config.yaml
balance_loss: 0.00286
init_std_router: 0.0339
norm_eps: 1e-06
Below are experts of layer 4 (counted from 0) of a mixture-of-experts language model. Rows are named router (the router's row for the expert), up (a neuron's input weights, with its number) and show model dimensions 256-383. Each number is 50 + 12 x the weight over its row's rms, rounded and kept within 0 to 99.
Before each expert's rows: a language model's description of what the expert responds to. This comes from a sample of Wikipedia text that the model never trained on.

# expert 17
Word-final name pieces. Final pieces completing place names, proper nouns or long words, such as -burg, -stone, Aberde-en, Thunderb-ird, Teut-onic.
router:24 38 44 51 65 29 40 50 24 58 27 74 52 60 55 37 57 28 61 50 28 81 49 31 66 47 55 20 81 37 40 52 45 58 53 54 68 46 49 42 61 50 35 44 28 55 47 63 44 40 60 26 44 70 42 42 60 52 61 52 42 41 62 50 43 54 59 49 59 43 51 69 43 66 67 47 54 49 59 30 57 53 66 65 52 55 61 53 61 46 58 45 71 58 57 52 47 73 52 43 56 25 48 51 49 38 36 37 58 69 42 46 44 53 80 66 65 60 38 45 48 51 58 66 58 49 35 70
up0:65 39 39 50 66 29 40 50 47 42 22 35 46 44 49 62 35 50 46 73 63 39 73 46 57 70 45 59 77 53 67 44 37 36 43 44 40 69 60 34 46 57 64 42 55 53 69 49 36 40 27 45 55 65 57 44 39 43 60 55 33 57 62 52 29 57 60 60 52 45 49 34 53 41 45 39 58 73 41 56 29 71 29 45 51 44 50 35 43 62 52 41 65 47 56 51 44 44 41 57 25 43 63 60 54 47 25 53 52 36 54 59 54 47 40 39 52 50 43 66 50 69 44 56 37 61 36 68
up1:58 26 51 47 38 37 56 53 71 40 35 58 55 50 56 52 52 51 48 30 36 48 58 50 45 55 57 49 53 57 20 64 74 35 53 71 29 51 52 67 53 54 50 42 45 58 43 49 49 75 44 55 38 55 61 42 49 40 40 34 39 51 56 56 41 39 71 63 70 49 30 51 46 56 40 52 61 55 63 50 37 30 60 71 70 34 43 39 37 50 40 44 43 50 65 42 72 33 58 56 52 36 30 43 52 49 30 34 50 44 43 38 63 58 67 46 54 60 66 35 20 32 66 55 56 34 26 59

# expert 63
Particles and numbers. Adverbial particles and words after and or hyphens, such as away, together, off, onto, plus numbers in coordinates and results tables.
router:35 53 55 35 43 28 57 42 45 75 43 84 66 59 67 57 37 55 45 34 64 74 59 43 43 44 66 50 48 46 52 61 29 39 69 43 58 63 44 47 59 68 35 48 33 48 66 36 44 55 44 24 35 49 65 61 24 60 55 43 63 54 62 60 54 70 54 42 55 63 50 78 57 45 33 35 73 64 48 41 64 40 51 72 54 32 49 56 56 67 56 55 68 56 41 62 51 56 33 18 50 41 50 37 69 70 68 73 56 43 53 47 57 56 72 43 31 51 48 50 49 62 43 60 36 65 49 61
up0:45 44 23 46 41 34 43 55 51 26 27 38 56 59 37 51 48 47 54 57 76 44 72 49 58 75 37 60 52 53 51 56 44 51 63 40 48 74 66 42 64 48 52 43 63 46 92 65 46 42 49 61 57 63 52 27 53 47 57 77 50 57 62 52 38 35 40 62 47 50 41 32 44 54 60 31 56 52 26 45 40 58 52 49 60 38 70 45 42 45 66 47 74 40 47 41 36 54 34 47 51 35 70 68 68 48 50 52 67 56 59 73 51 30 60 60 46 62 51 47 36 56 45 51 47 78 36 45
up1:54 41 54 60 30 40 61 49 82 44 22 64 53 52 59 28 65 54 48 34 45 43 52 37 44 53 61 29 57 53 34 65 73 48 53 63 42 60 53 59 59 56 34 20 38 52 65 55 51 46 39 48 36 61 43 39 34 35 45 51 42 78 56 26 55 57 64 34 71 45 40 63 40 50 35 38 80 55 61 53 44 41 35 74 71 48 43 44 27 61 47 54 51 41 58 42 76 49 72 46 58 50 45 52 59 58 31 39 46 54 45 39 56 44 58 39 52 49 66 40 31 42 54 57 45 50 26 30

# expert 51
Verb stems after to. Verb stems and word beginnings after to, not or pronouns, such as avoid, know, compete, sh(ake), ex(ecute), rec(all).
router:39 55 49 38 57 33 49 51 43 64 40 67 44 49 77 40 41 48 47 22 55 78 54 40 40 46 51 42 77 46 50 60 45 49 78 39 69 62 35 68 47 59 29 46 33 61 57 41 68 54 41 31 39 40 74 67 19 66 41 34 52 44 53 42 55 63 61 33 50 56 53 61 58 46 34 28 57 74 34 56 48 54 53 71 49 42 48 75 56 60 46 57 64 60 49 64 57 56 27 42 69 36 66 37 53 60 67 53 57 35 67 49 60 52 67 52 40 71 57 54 35 48 46 68 46 55 43 75
up0:62 53 24 48 40 58 24 63 44 45 32 39 62 50 38 60 39 54 46 53 63 40 59 57 68 72 47 54 83 52 59 41 35 37 59 40 33 61 43 48 49 53 46 41 62 60 69 63 49 39 59 45 38 57 60 26 57 48 76 61 24 61 55 45 45 46 50 48 46 55 45 30 48 31 62 34 57 70 48 62 30 54 47 46 53 41 57 59 46 64 41 40 71 41 40 59 38 31 55 48 38 40 69 70 47 56 45 54 39 34 43 58 49 50 44 53 53 55 59 71 51 53 56 55 71 47 33 76
up1:56 44 71 44 45 48 60 56 51 36 36 59 40 56 47 33 67 79 53 56 34 43 54 42 45 32 32 50 61 46 30 64 75 60 55 63 38 47 56 48 54 63 50 18 47 61 54 51 54 64 45 40 36 50 52 47 47 54 35 63 46 57 61 40 52 54 61 57 63 57 41 50 45 56 36 47 58 53 54 65 36 27 52 63 72 48 43 54 40 54 31 51 62 44 56 55 76 58 59 45 49 34 48 42 42 57 29 32 56 63 56 46 56 43 64 50 54 63 81 43 32 41 48 47 50 47 39 43

# expert 20
Word endings, nationality adjectives. Word pieces ending a word or compound, like -ed, -based, -language, plus nationality adjectives (American, Canadian) and syllables inside foreign names.
router:45 63 45 50 47 26 48 42 48 80 42 78 57 39 73 62 37 62 34 45 57 66 60 47 46 35 67 41 61 44 48 48 31 45 62 39 66 55 43 50 69 62 41 57 32 59 49 37 59 47 52 38 31 49 57 61 45 67 70 39 53 48 56 72 53 70 64 36 49 53 51 62 62 48 34 33 71 72 56 31 58 61 54 61 61 25 33 75 45 55 69 52 52 80 34 56 56 53 40 33 46 43 51 34 65 64 68 53 57 38 43 46 53 42 64 51 36 60 44 68 46 56 36 49 41 63 57 58
up0:73 64 39 54 65 52 51 73 44 50 35 36 58 45 39 44 47 45 31 64 72 43 73 57 39 61 48 63 53 48 52 38 39 37 47 43 37 52 48 50 51 40 60 45 53 58 73 73 47 42 55 37 65 56 59 30 49 44 62 62 43 48 63 41 47 57 64 63 47 45 44 45 41 43 53 48 68 64 56 51 40 65 39 46 48 39 62 57 49 52 50 44 69 48 57 53 27 31 51 56 18 34 64 67 38 58 40 81 47 40 59 61 40 55 58 59 65 62 44 71 47 49 53 51 53 47 34 60
up1:65 40 68 43 39 44 67 70 79 54 39 55 55 49 58 38 61 63 26 49 27 33 57 41 41 54 44 46 54 42 26 72 64 49 55 63 36 50 54 50 56 59 36 35 45 68 46 50 74 65 48 33 29 55 56 50 34 52 39 48 46 58 59 48 52 58 38 32 78 44 31 49 41 59 44 31 65 46 66 46 54 35 49 69 66 54 45 61 34 52 44 30 29 58 60 51 77 55 66 68 46 37 32 50 40 47 28 43 65 44 59 40 58 53 61 29 43 55 94 18 31 61 54 51 53 48 26 45

# expert 1
Event and action nouns. Nouns naming events or actions, often war, crime or politics, such as attack, invasion, murder, launch, election, and their suffix pieces.
router:34 54 44 36 53 49 53 45 40 91 40 80 60 41 80 68 37 48 50 33 42 68 58 36 56 44 73 35 44 46 42 47 47 61 64 53 65 46 39 50 51 67 37 49 27 47 54 36 58 40 43 29 50 69 55 57 33 56 49 45 65 50 64 57 47 77 58 39 47 43 61 84 60 49 38 36 73 57 48 43 53 58 51 77 48 32 48 54 47 51 51 49 66 79 50 46 48 41 58 52 43 27 54 49 56 58 57 62 55 39 49 48 41 53 68 51 39 70 47 54 61 55 46 51 25 55 40 63
up0:41 57 50 51 36 52 43 57 59 48 44 51 52 47 37 45 30 47 50 70 58 42 64 69 49 51 50 53 75 42 59 36 50 36 42 39 35 54 45 48 35 55 57 26 52 41 62 45 50 42 73 38 53 53 62 24 48 44 75 60 51 44 58 32 36 31 50 51 35 47 46 52 44 45 62 34 52 53 42 65 41 70 39 59 47 44 44 42 53 57 47 32 71 46 48 50 40 33 48 49 33 33 66 62 46 46 39 62 47 26 54 63 55 47 61 55 43 59 56 69 44 52 56 56 61 66 44 78
up1:62 42 51 47 45 45 67 50 80 39 42 63 43 46 70 30 47 60 44 41 38 41 69 40 53 60 50 41 43 57 25 58 62 25 51 58 41 58 41 69 43 62 41 26 58 55 50 58 37 54 46 32 19 50 55 44 24 58 45 34 44 68 61 42 46 49 65 44 66 59 30 57 48 64 45 27 69 69 54 67 56 30 62 71 73 37 52 49 25 67 39 50 57 41 55 35 56 53 72 58 53 33 30 43 48 61 31 36 65 50 43 51 52 42 75 42 36 48 79 42 25 39 52 71 50 51 37 33

# expert 16
Comparative as/so, table dashes. Comparative or degree words such as as, so, too in "as much as" or "so much", plus dash fillers in chart tables.
router:55 48 52 50 73 35 35 39 48 71 34 73 50 70 65 69 31 49 51 34 55 78 44 59 43 46 79 55 62 37 49 40 38 47 78 39 60 62 51 49 54 60 21 68 25 48 52 45 51 38 54 32 52 42 54 62 41 51 53 45 57 35 62 67 74 66 54 42 52 56 58 67 54 40 32 29 69 61 51 45 59 52 51 54 46 38 50 60 55 59 69 66 45 75 53 51 37 51 42 30 60 47 55 44 60 56 82 59 47 44 41 51 49 45 77 57 41 56 52 57 27 57 39 49 39 68 45 76
up0:38 53 36 37 52 50 45 57 48 49 30 37 53 57 43 39 40 59 48 61 60 37 63 57 57 63 33 56 65 47 50 47 40 46 52 35 48 68 61 30 41 35 60 39 64 56 60 64 36 28 49 36 63 44 65 26 39 54 44 73 57 40 62 45 42 38 59 60 50 56 39 34 39 51 59 43 49 43 32 52 39 63 39 54 63 28 58 40 54 53 69 37 66 54 42 58 46 39 39 57 44 40 62 62 50 60 45 77 59 47 56 62 44 49 57 51 58 59 51 42 31 41 31 59 55 61 45 43
up1:70 30 65 46 43 31 55 61 82 48 37 61 52 67 52 40 53 68 42 32 53 39 53 50 39 58 50 46 59 60 31 60 70 42 57 58 30 55 57 59 45 57 30 39 43 68 45 70 48 62 42 39 46 54 57 35 31 53 43 45 46 58 57 50 45 46 63 48 85 58 33 59 42 63 41 47 69 53 65 51 34 30 57 67 60 40 48 45 25 56 47 57 48 42 62 38 64 45 71 56 57 47 37 43 43 54 29 32 56 65 50 47 43 65 72 37 47 57 71 27 42 55 54 55 76 54 35 48

# expert 7
Passive past participles. Past-participle verbs and their endings right after was, be, been or being, such as arrested, demolished, removed, blocked.
router:47 43 43 51 57 25 58 47 20 87 40 76 67 35 82 65 53 64 62 34 59 69 44 35 47 56 67 50 53 32 60 64 50 49 65 47 59 44 42 51 64 58 41 43 33 63 43 38 40 42 39 23 41 37 64 66 47 71 45 45 54 59 66 48 63 67 47 31 58 58 61 79 54 55 29 31 72 63 60 64 60 38 62 69 45 49 51 67 50 51 46 49 67 77 47 47 59 63 47 48 60 53 69 44 57 43 70 58 51 37 40 45 62 51 70 65 42 68 47 56 45 50 48 59 38 47 47 71
up0:58 42 41 57 61 54 24 59 45 53 36 36 55 57 30 50 36 47 43 62 73 46 76 60 52 55 38 53 64 39 59 45 28 42 57 29 30 68 57 35 44 64 53 46 55 58 62 60 53 36 50 44 37 45 48 19 43 46 74 60 42 45 63 44 34 51 65 58 57 56 46 31 42 53 50 47 60 60 34 64 39 58 40 36 52 43 53 37 44 47 58 34 67 48 33 41 38 39 19 43 22 32 49 64 34 43 22 59 71 37 41 70 53 52 52 43 64 59 49 61 47 40 37 54 49 77 45 51
up1:58 47 64 41 46 36 72 53 73 48 48 65 58 61 61 23 47 54 51 39 42 31 53 51 50 48 51 46 50 32 32 73 69 33 40 53 26 51 58 59 55 58 47 39 33 54 63 46 50 44 45 33 30 54 64 44 30 43 38 51 44 52 42 34 34 48 53 49 92 39 26 59 29 60 58 31 77 59 53 48 44 28 54 68 75 46 47 46 21 52 41 55 55 51 51 33 67 62 66 61 55 37 37 40 53 54 43 14 55 43 46 44 50 51 59 27 50 39 81 45 37 40 47 57 51 53 25 44

# expert 48
Given names, line-start punctuation. Common first names like Chris, David, Paul, plus hyphens, pipes and dashes that begin list lines or table rows, and mid-clause commas.
router:34 69 39 48 60 32 55 34 52 79 39 79 70 44 78 61 43 55 48 29 62 73 51 47 38 51 75 56 59 30 53 45 46 49 89 43 60 62 44 54 65 64 29 56 36 56 51 42 65 46 46 33 33 46 59 66 38 58 59 44 53 47 75 61 59 52 56 40 64 51 57 75 63 47 39 33 67 65 52 41 52 54 40 68 55 45 36 65 42 53 59 65 58 77 45 48 56 62 31 35 56 38 53 36 62 58 67 53 52 35 41 45 50 45 61 55 47 69 61 52 51 53 37 64 38 57 44 80
up0:52 53 28 37 39 48 38 63 44 47 38 48 47 54 43 49 35 45 31 58 51 38 67 58 37 67 44 57 64 28 55 61 40 35 59 43 51 49 35 40 49 58 41 56 58 63 75 66 61 49 48 52 63 56 66 32 57 45 58 61 40 63 72 38 39 48 53 52 71 51 39 43 43 47 68 33 50 60 37 64 55 51 71 44 47 45 63 43 45 52 55 41 68 37 56 40 37 32 34 75 38 46 67 63 53 53 27 53 47 53 59 52 57 57 63 49 57 58 72 45 50 54 48 56 80 52 47 73
up1:72 49 59 34 32 45 59 49 54 41 49 71 43 50 55 26 51 66 50 39 29 39 66 57 45 56 42 54 44 51 31 48 63 39 65 68 30 48 46 57 50 44 43 35 48 44 60 55 40 64 60 37 35 60 67 47 41 42 48 49 45 53 55 46 40 58 59 43 79 55 33 51 39 60 30 33 68 45 57 58 50 30 56 58 65 49 38 44 26 66 34 65 59 57 51 36 80 43 71 55 47 45 29 51 57 40 23 35 51 41 50 43 54 52 69 41 40 41 66 39 46 48 40 57 54 52 41 54

# expert 54
Name-ending word pieces. Final pieces of surnames and place names such as -enko, -ová, -sky, -worth, -stone, plus closing parentheses and ends of acronyms (NAACP, FCC).
router:36 45 52 52 41 33 56 59 23 74 37 99 51 58 49 45 59 46 64 43 46 86 43 25 56 40 42 28 64 50 46 60 49 65 53 49 62 49 47 44 61 71 39 37 38 48 51 63 45 63 46 39 51 53 42 42 59 47 66 56 59 42 43 55 46 54 63 51 54 58 45 58 41 37 67 49 61 36 50 37 44 49 65 76 42 51 53 49 60 57 65 47 70 56 57 50 44 79 50 45 62 29 44 53 51 41 52 49 50 65 46 67 52 60 78 45 56 65 34 57 45 42 52 57 45 49 46 55
up0:61 51 36 45 57 61 39 59 47 43 37 36 42 43 48 59 23 50 36 61 46 40 68 57 46 77 33 53 66 45 60 35 29 43 43 54 25 57 71 38 38 45 67 41 57 44 54 79 60 51 52 52 46 42 58 34 45 45 59 70 43 59 64 43 45 40 66 62 42 42 34 39 50 39 65 34 48 71 27 45 42 56 33 42 51 33 64 50 47 44 55 61 74 38 67 45 45 33 48 60 26 57 68 73 40 49 48 69 52 35 48 63 49 64 27 52 48 57 49 52 58 62 37 67 58 67 39 69
up1:67 44 54 43 31 41 66 31 78 42 27 56 51 56 44 37 60 64 41 33 33 32 61 38 52 55 55 51 57 47 48 66 70 31 57 49 22 58 54 47 55 57 35 29 49 46 64 50 50 57 40 49 41 52 57 46 32 45 49 57 45 52 63 40 51 56 48 53 63 54 34 52 33 65 46 57 45 44 63 68 37 26 62 64 67 59 46 48 29 62 35 48 36 46 69 41 62 50 59 46 59 29 33 39 48 45 12 36 50 42 49 49 58 53 63 28 40 49 59 30 45 30 43 63 44 45 34 50

# expert 45
Modifier word starts. Adjectives and first pieces of words after a, the or with, such as chief, top, high, broad, am(ends), inform(ational).
router:41 42 63 40 45 23 41 34 44 72 24 75 61 64 77 66 50 63 68 44 58 71 58 40 36 42 66 41 53 42 40 51 25 51 73 49 67 58 39 47 72 71 29 47 35 54 60 38 51 36 40 33 47 53 65 64 24 49 55 40 67 50 55 69 44 69 60 39 48 48 53 70 59 36 31 36 65 69 59 42 55 56 51 54 65 46 39 64 49 56 61 54 49 80 39 62 45 46 44 31 47 52 54 32 67 61 71 55 58 34 56 59 56 42 65 56 37 73 63 58 39 59 50 50 36 60 47 77
up0:50 51 36 49 53 49 35 52 32 40 31 46 51 40 32 56 35 58 39 57 59 43 75 53 49 65 51 57 70 32 49 43 40 45 46 57 43 43 67 36 49 60 56 38 59 67 76 55 39 44 37 49 55 49 69 31 45 54 62 76 40 71 53 43 47 45 54 54 45 53 42 39 39 51 59 41 50 56 15 61 35 71 51 43 47 37 53 50 57 45 61 38 65 29 52 38 51 26 35 51 28 52 63 57 46 47 36 63 66 48 42 52 41 42 55 62 57 62 58 43 55 66 56 47 59 44 34 48
up1:61 51 61 41 42 52 55 62 85 51 46 50 54 54 52 40 41 53 54 52 41 25 57 53 42 43 30 37 60 60 35 69 76 39 59 60 30 68 51 57 52 49 40 36 35 57 66 52 53 51 51 44 31 59 54 24 32 52 35 48 46 69 56 34 50 53 50 37 73 39 25 58 42 66 45 49 54 62 64 60 35 33 50 63 73 57 51 52 20 62 39 58 52 53 56 43 67 38 65 55 43 49 39 50 44 42 31 30 50 47 49 48 50 45 74 32 51 49 68 38 48 35 57 44 50 51 44 36

# expert 24
Role "as", -ing forms. "as" after verbs like served or plays, the "a" after it, and -ing verbs or become: playing, singing, becoming, "plays as a left-back".
router:40 51 51 31 58 30 60 42 40 74 43 69 65 66 79 67 44 46 54 42 33 65 50 43 40 54 60 53 55 42 49 50 34 37 70 35 65 46 62 56 69 59 40 60 26 54 48 54 58 58 47 31 48 53 64 55 41 55 51 38 69 64 64 57 47 61 56 36 48 67 53 68 50 42 44 26 60 66 56 49 67 51 64 59 45 39 65 56 45 54 53 62 56 78 37 47 54 60 47 34 38 45 52 47 62 58 76 60 43 46 48 42 43 36 60 46 45 61 55 45 50 67 42 67 34 61 43 68
up0:64 52 33 64 53 56 44 52 43 53 34 31 58 54 31 61 35 45 32 68 59 26 68 52 61 60 37 54 62 56 52 44 45 42 59 34 48 71 68 45 53 43 60 52 58 53 53 72 43 38 47 54 58 56 62 37 33 54 43 88 39 66 66 46 29 38 60 53 59 54 35 42 39 68 60 34 48 46 23 39 42 54 63 46 58 37 60 46 56 52 43 50 63 52 45 60 45 48 29 45 42 52 77 67 52 52 31 51 50 49 61 47 51 47 55 55 67 60 57 59 37 57 37 49 58 60 40 56
up1:61 44 57 58 35 36 57 51 74 34 31 47 43 52 50 51 40 52 47 33 33 29 43 56 32 53 41 50 56 38 24 55 68 48 51 59 43 50 57 55 62 57 40 31 44 59 57 60 44 68 28 49 37 49 57 55 35 27 46 45 31 62 56 58 56 43 56 49 75 43 36 51 42 67 54 25 68 53 63 51 47 23 64 60 56 36 42 52 30 46 30 60 49 55 55 39 58 48 69 65 44 57 39 61 55 46 44 43 50 36 53 39 54 64 63 41 58 57 67 30 44 54 37 70 76 61 27 57

# expert 62
Single capital letters. Single capital or lowercase letters starting names or rare words, especially N, K, J, Z, in personal names, taxa and table entries.
router:54 21 47 44 53 23 44 56 42 71 34 78 67 40 69 60 51 64 55 32 57 67 51 59 39 42 69 61 54 30 40 48 38 59 59 48 57 71 55 48 59 67 37 53 20 44 46 39 50 50 41 32 44 57 62 67 45 62 61 41 53 37 63 62 57 69 57 39 54 49 58 70 48 46 44 36 80 49 51 39 62 63 60 72 44 33 55 47 49 53 68 31 41 79 46 47 52 61 40 27 50 44 43 36 69 65 82 78 54 39 42 58 56 61 58 57 55 48 47 65 31 47 41 50 39 55 49 77
up0:54 42 28 57 51 48 53 70 51 45 29 52 65 31 51 57 35 47 60 63 65 35 66 58 52 68 41 63 70 50 47 47 33 54 46 36 35 49 63 43 38 51 67 45 60 50 61 62 46 43 46 53 43 52 70 20 47 48 59 56 39 41 61 49 44 44 59 64 46 41 47 41 35 50 43 32 55 77 41 55 36 62 36 36 40 41 63 51 66 58 53 47 70 43 49 40 52 48 53 55 28 53 62 67 59 61 46 58 52 27 51 68 41 45 54 60 67 61 56 62 31 41 39 59 55 53 37 79
up1:82 36 48 37 36 38 60 63 73 36 37 66 47 39 36 48 55 65 37 57 52 27 70 53 37 60 55 45 48 50 24 67 67 47 46 45 21 59 65 57 51 53 46 35 38 61 56 57 54 52 38 49 41 39 65 55 20 47 41 44 44 60 56 49 53 50 67 30 86 43 40 57 33 54 42 32 67 56 52 50 54 39 49 71 62 56 53 60 25 55 37 39 62 50 72 38 70 52 61 47 29 49 19 49 53 32 62 52 63 36 41 46 60 50 57 35 44 59 78 25 40 46 39 59 61 49 34 49

# expert 26
Definite article, possessives. The word the, and possessives like their, its, our, after prepositions or verbs, including inside titles like Journey to the Center.
router:36 64 52 43 49 33 34 50 45 83 31 86 58 32 69 57 58 61 49 44 56 89 46 35 38 56 68 49 56 55 52 71 44 45 67 37 65 69 58 53 69 51 42 68 44 54 50 37 61 43 56 40 33 51 56 61 41 69 69 46 55 49 79 39 66 64 63 42 46 54 59 78 55 52 41 26 66 55 49 55 51 53 44 67 48 42 55 66 52 48 59 47 67 80 45 50 52 55 37 43 45 33 51 40 58 55 74 57 55 30 43 53 37 49 59 56 36 66 58 58 47 52 49 60 35 41 66 65
up5:55 23 48 42 64 57 68 60 28 32 58 39 41 42 72 58 74 62 77 65 40 67 48 54 41 56 55 42 59 33 39 62 43 34 38 47 46 25 39 30 52 36 56 25 46 56 48 38 34 78 49 52 50 37 58 37 35 55 39 53 69 59 60 43 43 50 21 70 67 58 45 35 32 60 49 45 72 61 41 66 24 35 62 49 56 45 34 65 37 39 44 42 44 57 53 41 56 34 46 53 29 59 74 54 44 49 62 64 52 51 34 65 49 45 51 57 49 65 36 50 41 39 45 48 39 43 58 57
up6:25 56 49 71 44 57 19 66 55 64 59 35 32 51 51 31 47 65 60 54 58 41 40 77 73 60 49 65 33 36 51 55 41 67 50 56 47 34 37 44 47 56 16 63 37 35 51 43 61 57 52 42 60 34 39 78 48 51 42 49 49 49 44 31 57 50 71 58 58 37 33 44 65 37 60 41 39 24 71 48 49 44 49 38 46 55 55 45 73 34 74 27 44 43 51 56 40 69 33 56 55 63 39 52 45 32 32 54 41 60 52 47 47 49 57 53 51 49 48 51 56 49 56 48 55 43 55 47

# expert 18
Measure and role nouns. Nouns for a quantity or role, often followed by "of", such as player, score, rate, amount, subject; also inner word pieces and table numbers.
router:47 62 49 39 36 25 60 40 37 70 39 82 60 56 71 62 49 53 64 25 54 78 50 52 46 47 71 45 55 38 42 62 51 53 66 47 65 58 30 54 61 77 36 59 38 60 53 48 59 40 45 36 41 46 56 67 35 55 59 49 52 47 70 62 55 66 70 42 68 57 60 65 53 44 39 32 74 63 47 34 61 60 58 71 63 35 51 63 31 51 63 47 67 72 40 52 50 48 32 30 51 42 60 38 60 59 73 49 52 48 45 41 50 35 70 59 42 76 53 55 44 72 44 52 44 57 42 70
up0:74 56 21 40 46 58 41 66 45 50 31 42 42 50 47 54 33 47 42 50 60 35 67 56 54 67 51 57 77 56 41 48 37 32 67 34 35 69 53 43 49 48 58 45 40 58 53 75 47 39 63 48 54 40 53 19 54 51 64 72 41 50 62 36 38 69 54 60 49 55 43 41 48 64 41 45 64 54 41 42 50 71 34 42 53 42 58 44 52 65 57 33 71 44 33 33 33 34 33 56 32 52 60 67 45 36 42 64 45 32 44 66 56 50 42 52 56 53 53 56 40 48 56 57 64 54 48 72
up1:62 46 55 34 24 51 61 56 68 45 37 55 41 57 53 54 54 77 40 46 46 33 72 47 39 53 55 30 49 46 23 73 64 36 55 69 43 50 56 59 49 56 35 14 49 55 55 46 49 50 42 43 39 52 63 56 41 49 46 44 50 73 51 39 39 54 41 39 84 38 33 62 31 40 37 34 70 54 39 61 39 32 45 69 71 51 45 53 22 57 36 46 44 50 66 43 83 53 71 46 47 32 45 43 55 52 31 34 57 49 50 56 51 45 70 41 35 53 61 50 32 40 52 61 55 60 29 52

# expert 42
Main action verbs. Past or present main verbs after a subject or "has": won, received, provided, spent, hired, scored, often in career or company news.
router:37 35 61 42 59 37 53 46 40 61 31 79 54 42 80 45 55 56 49 52 54 72 64 46 64 47 86 49 64 35 43 51 57 65 67 46 67 43 41 60 87 71 30 57 36 62 62 50 70 48 45 25 31 55 58 65 30 45 52 38 56 47 42 53 48 59 66 52 45 47 46 64 62 40 39 39 60 58 56 41 49 51 50 54 65 46 42 63 42 55 69 63 70 81 33 62 50 52 26 26 42 57 63 38 67 72 73 49 57 45 23 39 53 54 53 50 42 64 56 61 29 52 28 60 48 54 55 76
up0:56 44 46 45 43 50 42 56 43 30 22 34 46 62 35 54 25 58 53 64 67 35 79 68 57 53 54 56 80 38 43 43 30 47 43 31 20 72 47 42 59 53 54 47 52 50 59 64 55 42 50 69 57 50 63 20 60 45 68 69 26 52 46 46 43 40 51 44 42 46 43 39 49 51 54 39 56 65 32 51 50 67 25 55 33 38 50 38 57 52 40 39 71 59 46 52 46 36 53 49 28 44 61 66 58 43 40 46 49 46 49 77 49 51 40 48 60 62 47 56 38 46 27 56 51 63 46 55
up1:65 50 61 69 24 44 54 60 68 26 34 59 55 51 53 40 69 67 53 39 51 51 62 52 48 56 52 44 47 45 29 70 80 52 57 61 43 52 54 62 48 66 36 35 49 74 42 56 36 68 45 42 26 48 60 41 37 53 33 40 44 77 55 29 42 51 69 43 81 65 36 65 28 59 47 38 74 44 50 41 38 35 52 60 71 55 58 52 20 54 42 59 54 50 62 31 75 42 74 57 45 49 33 46 56 43 36 40 47 59 51 55 67 49 62 38 54 50 80 41 42 54 61 62 62 47 40 44

# expert 14
Main verbs after subjects. Main verbs and verb endings after a subject, relative pronoun or to, such as made, gave, established, provide, infects.
router:33 44 61 38 54 53 61 37 34 61 32 76 54 53 64 51 46 51 62 34 45 63 70 44 31 35 69 48 38 35 40 71 37 47 63 31 57 49 42 61 74 61 38 48 38 65 54 33 64 38 67 45 38 47 68 45 31 52 59 49 73 46 60 71 53 51 50 42 60 45 59 50 66 36 27 28 69 65 50 47 63 44 49 52 67 38 53 56 58 53 69 55 58 73 44 51 58 41 51 39 54 59 48 48 55 63 69 37 60 48 43 54 35 38 57 42 42 54 41 70 52 60 41 59 43 58 62 70
up0:63 47 49 53 57 45 40 61 58 39 29 36 46 68 30 42 31 52 56 61 42 37 86 60 45 49 43 60 73 39 48 49 51 25 59 23 25 63 51 46 50 54 58 57 55 42 67 44 50 38 41 52 68 45 59 21 59 58 52 76 36 74 51 27 40 50 59 36 44 45 44 23 50 51 52 32 51 54 37 62 38 56 39 46 58 44 53 42 70 39 50 52 64 38 45 61 45 39 50 75 18 38 71 79 47 50 38 58 73 38 58 81 37 44 55 59 67 55 43 64 54 59 35 55 36 55 51 47
up1:62 60 59 44 41 35 62 46 70 41 44 54 59 68 51 25 46 62 31 45 31 42 55 40 33 48 51 43 49 57 39 58 68 47 44 53 25 39 59 61 43 68 35 26 47 59 47 54 47 54 47 48 41 49 60 22 43 57 53 41 44 56 64 43 58 58 48 59 64 54 34 51 41 70 52 36 53 59 49 65 29 42 60 58 64 45 49 49 21 56 44 44 39 42 71 45 69 48 66 59 71 48 45 49 31 51 30 42 51 48 45 51 63 54 66 36 55 47 86 52 32 44 61 53 61 57 33 66

# expert 53
Conjunction and. The word and joining nouns in titles or lists, such as "War and", plus discourse openers However, Meanwhile, Following.
router:24 37 40 43 54 27 56 55 39 74 30 74 54 64 63 58 40 64 74 39 53 65 52 57 42 39 59 45 64 38 44 61 60 41 73 43 61 70 55 54 66 60 27 52 36 56 42 29 51 39 35 27 30 62 56 42 44 66 57 53 55 55 41 60 47 64 64 37 53 43 54 71 52 23 41 35 72 87 53 49 67 48 45 62 55 43 40 61 59 56 59 48 53 72 44 40 54 62 43 23 47 41 62 46 58 63 69 58 56 43 50 36 60 41 74 67 30 57 58 56 38 60 31 63 57 51 54 81
up0:64 54 45 51 70 49 39 53 41 52 30 38 57 50 40 45 46 51 24 60 67 35 62 60 49 60 34 44 67 50 54 35 38 46 56 36 31 65 61 49 68 52 46 53 58 66 67 69 40 62 41 37 60 52 67 14 56 35 49 69 33 50 37 50 20 50 53 67 62 51 43 46 55 52 56 42 52 64 47 67 52 69 53 35 49 42 58 46 51 52 56 36 54 39 56 53 29 32 41 50 51 46 58 80 46 55 37 65 39 45 53 70 45 46 62 46 60 59 58 52 37 62 53 54 57 56 23 58
up1:84 51 52 54 24 36 72 48 79 45 40 70 62 57 49 26 39 70 49 43 41 47 38 49 54 60 34 34 50 41 20 65 56 59 52 59 41 48 59 55 52 40 30 25 49 67 48 65 51 72 47 37 34 59 52 47 43 38 36 55 39 76 60 43 54 61 77 28 69 35 41 66 41 49 34 41 66 55 53 33 34 40 56 66 60 38 50 36 32 52 44 43 37 45 53 53 72 58 73 46 57 50 44 63 45 53 35 45 56 37 44 46 46 47 58 47 54 54 84 33 45 41 48 38 56 40 24 53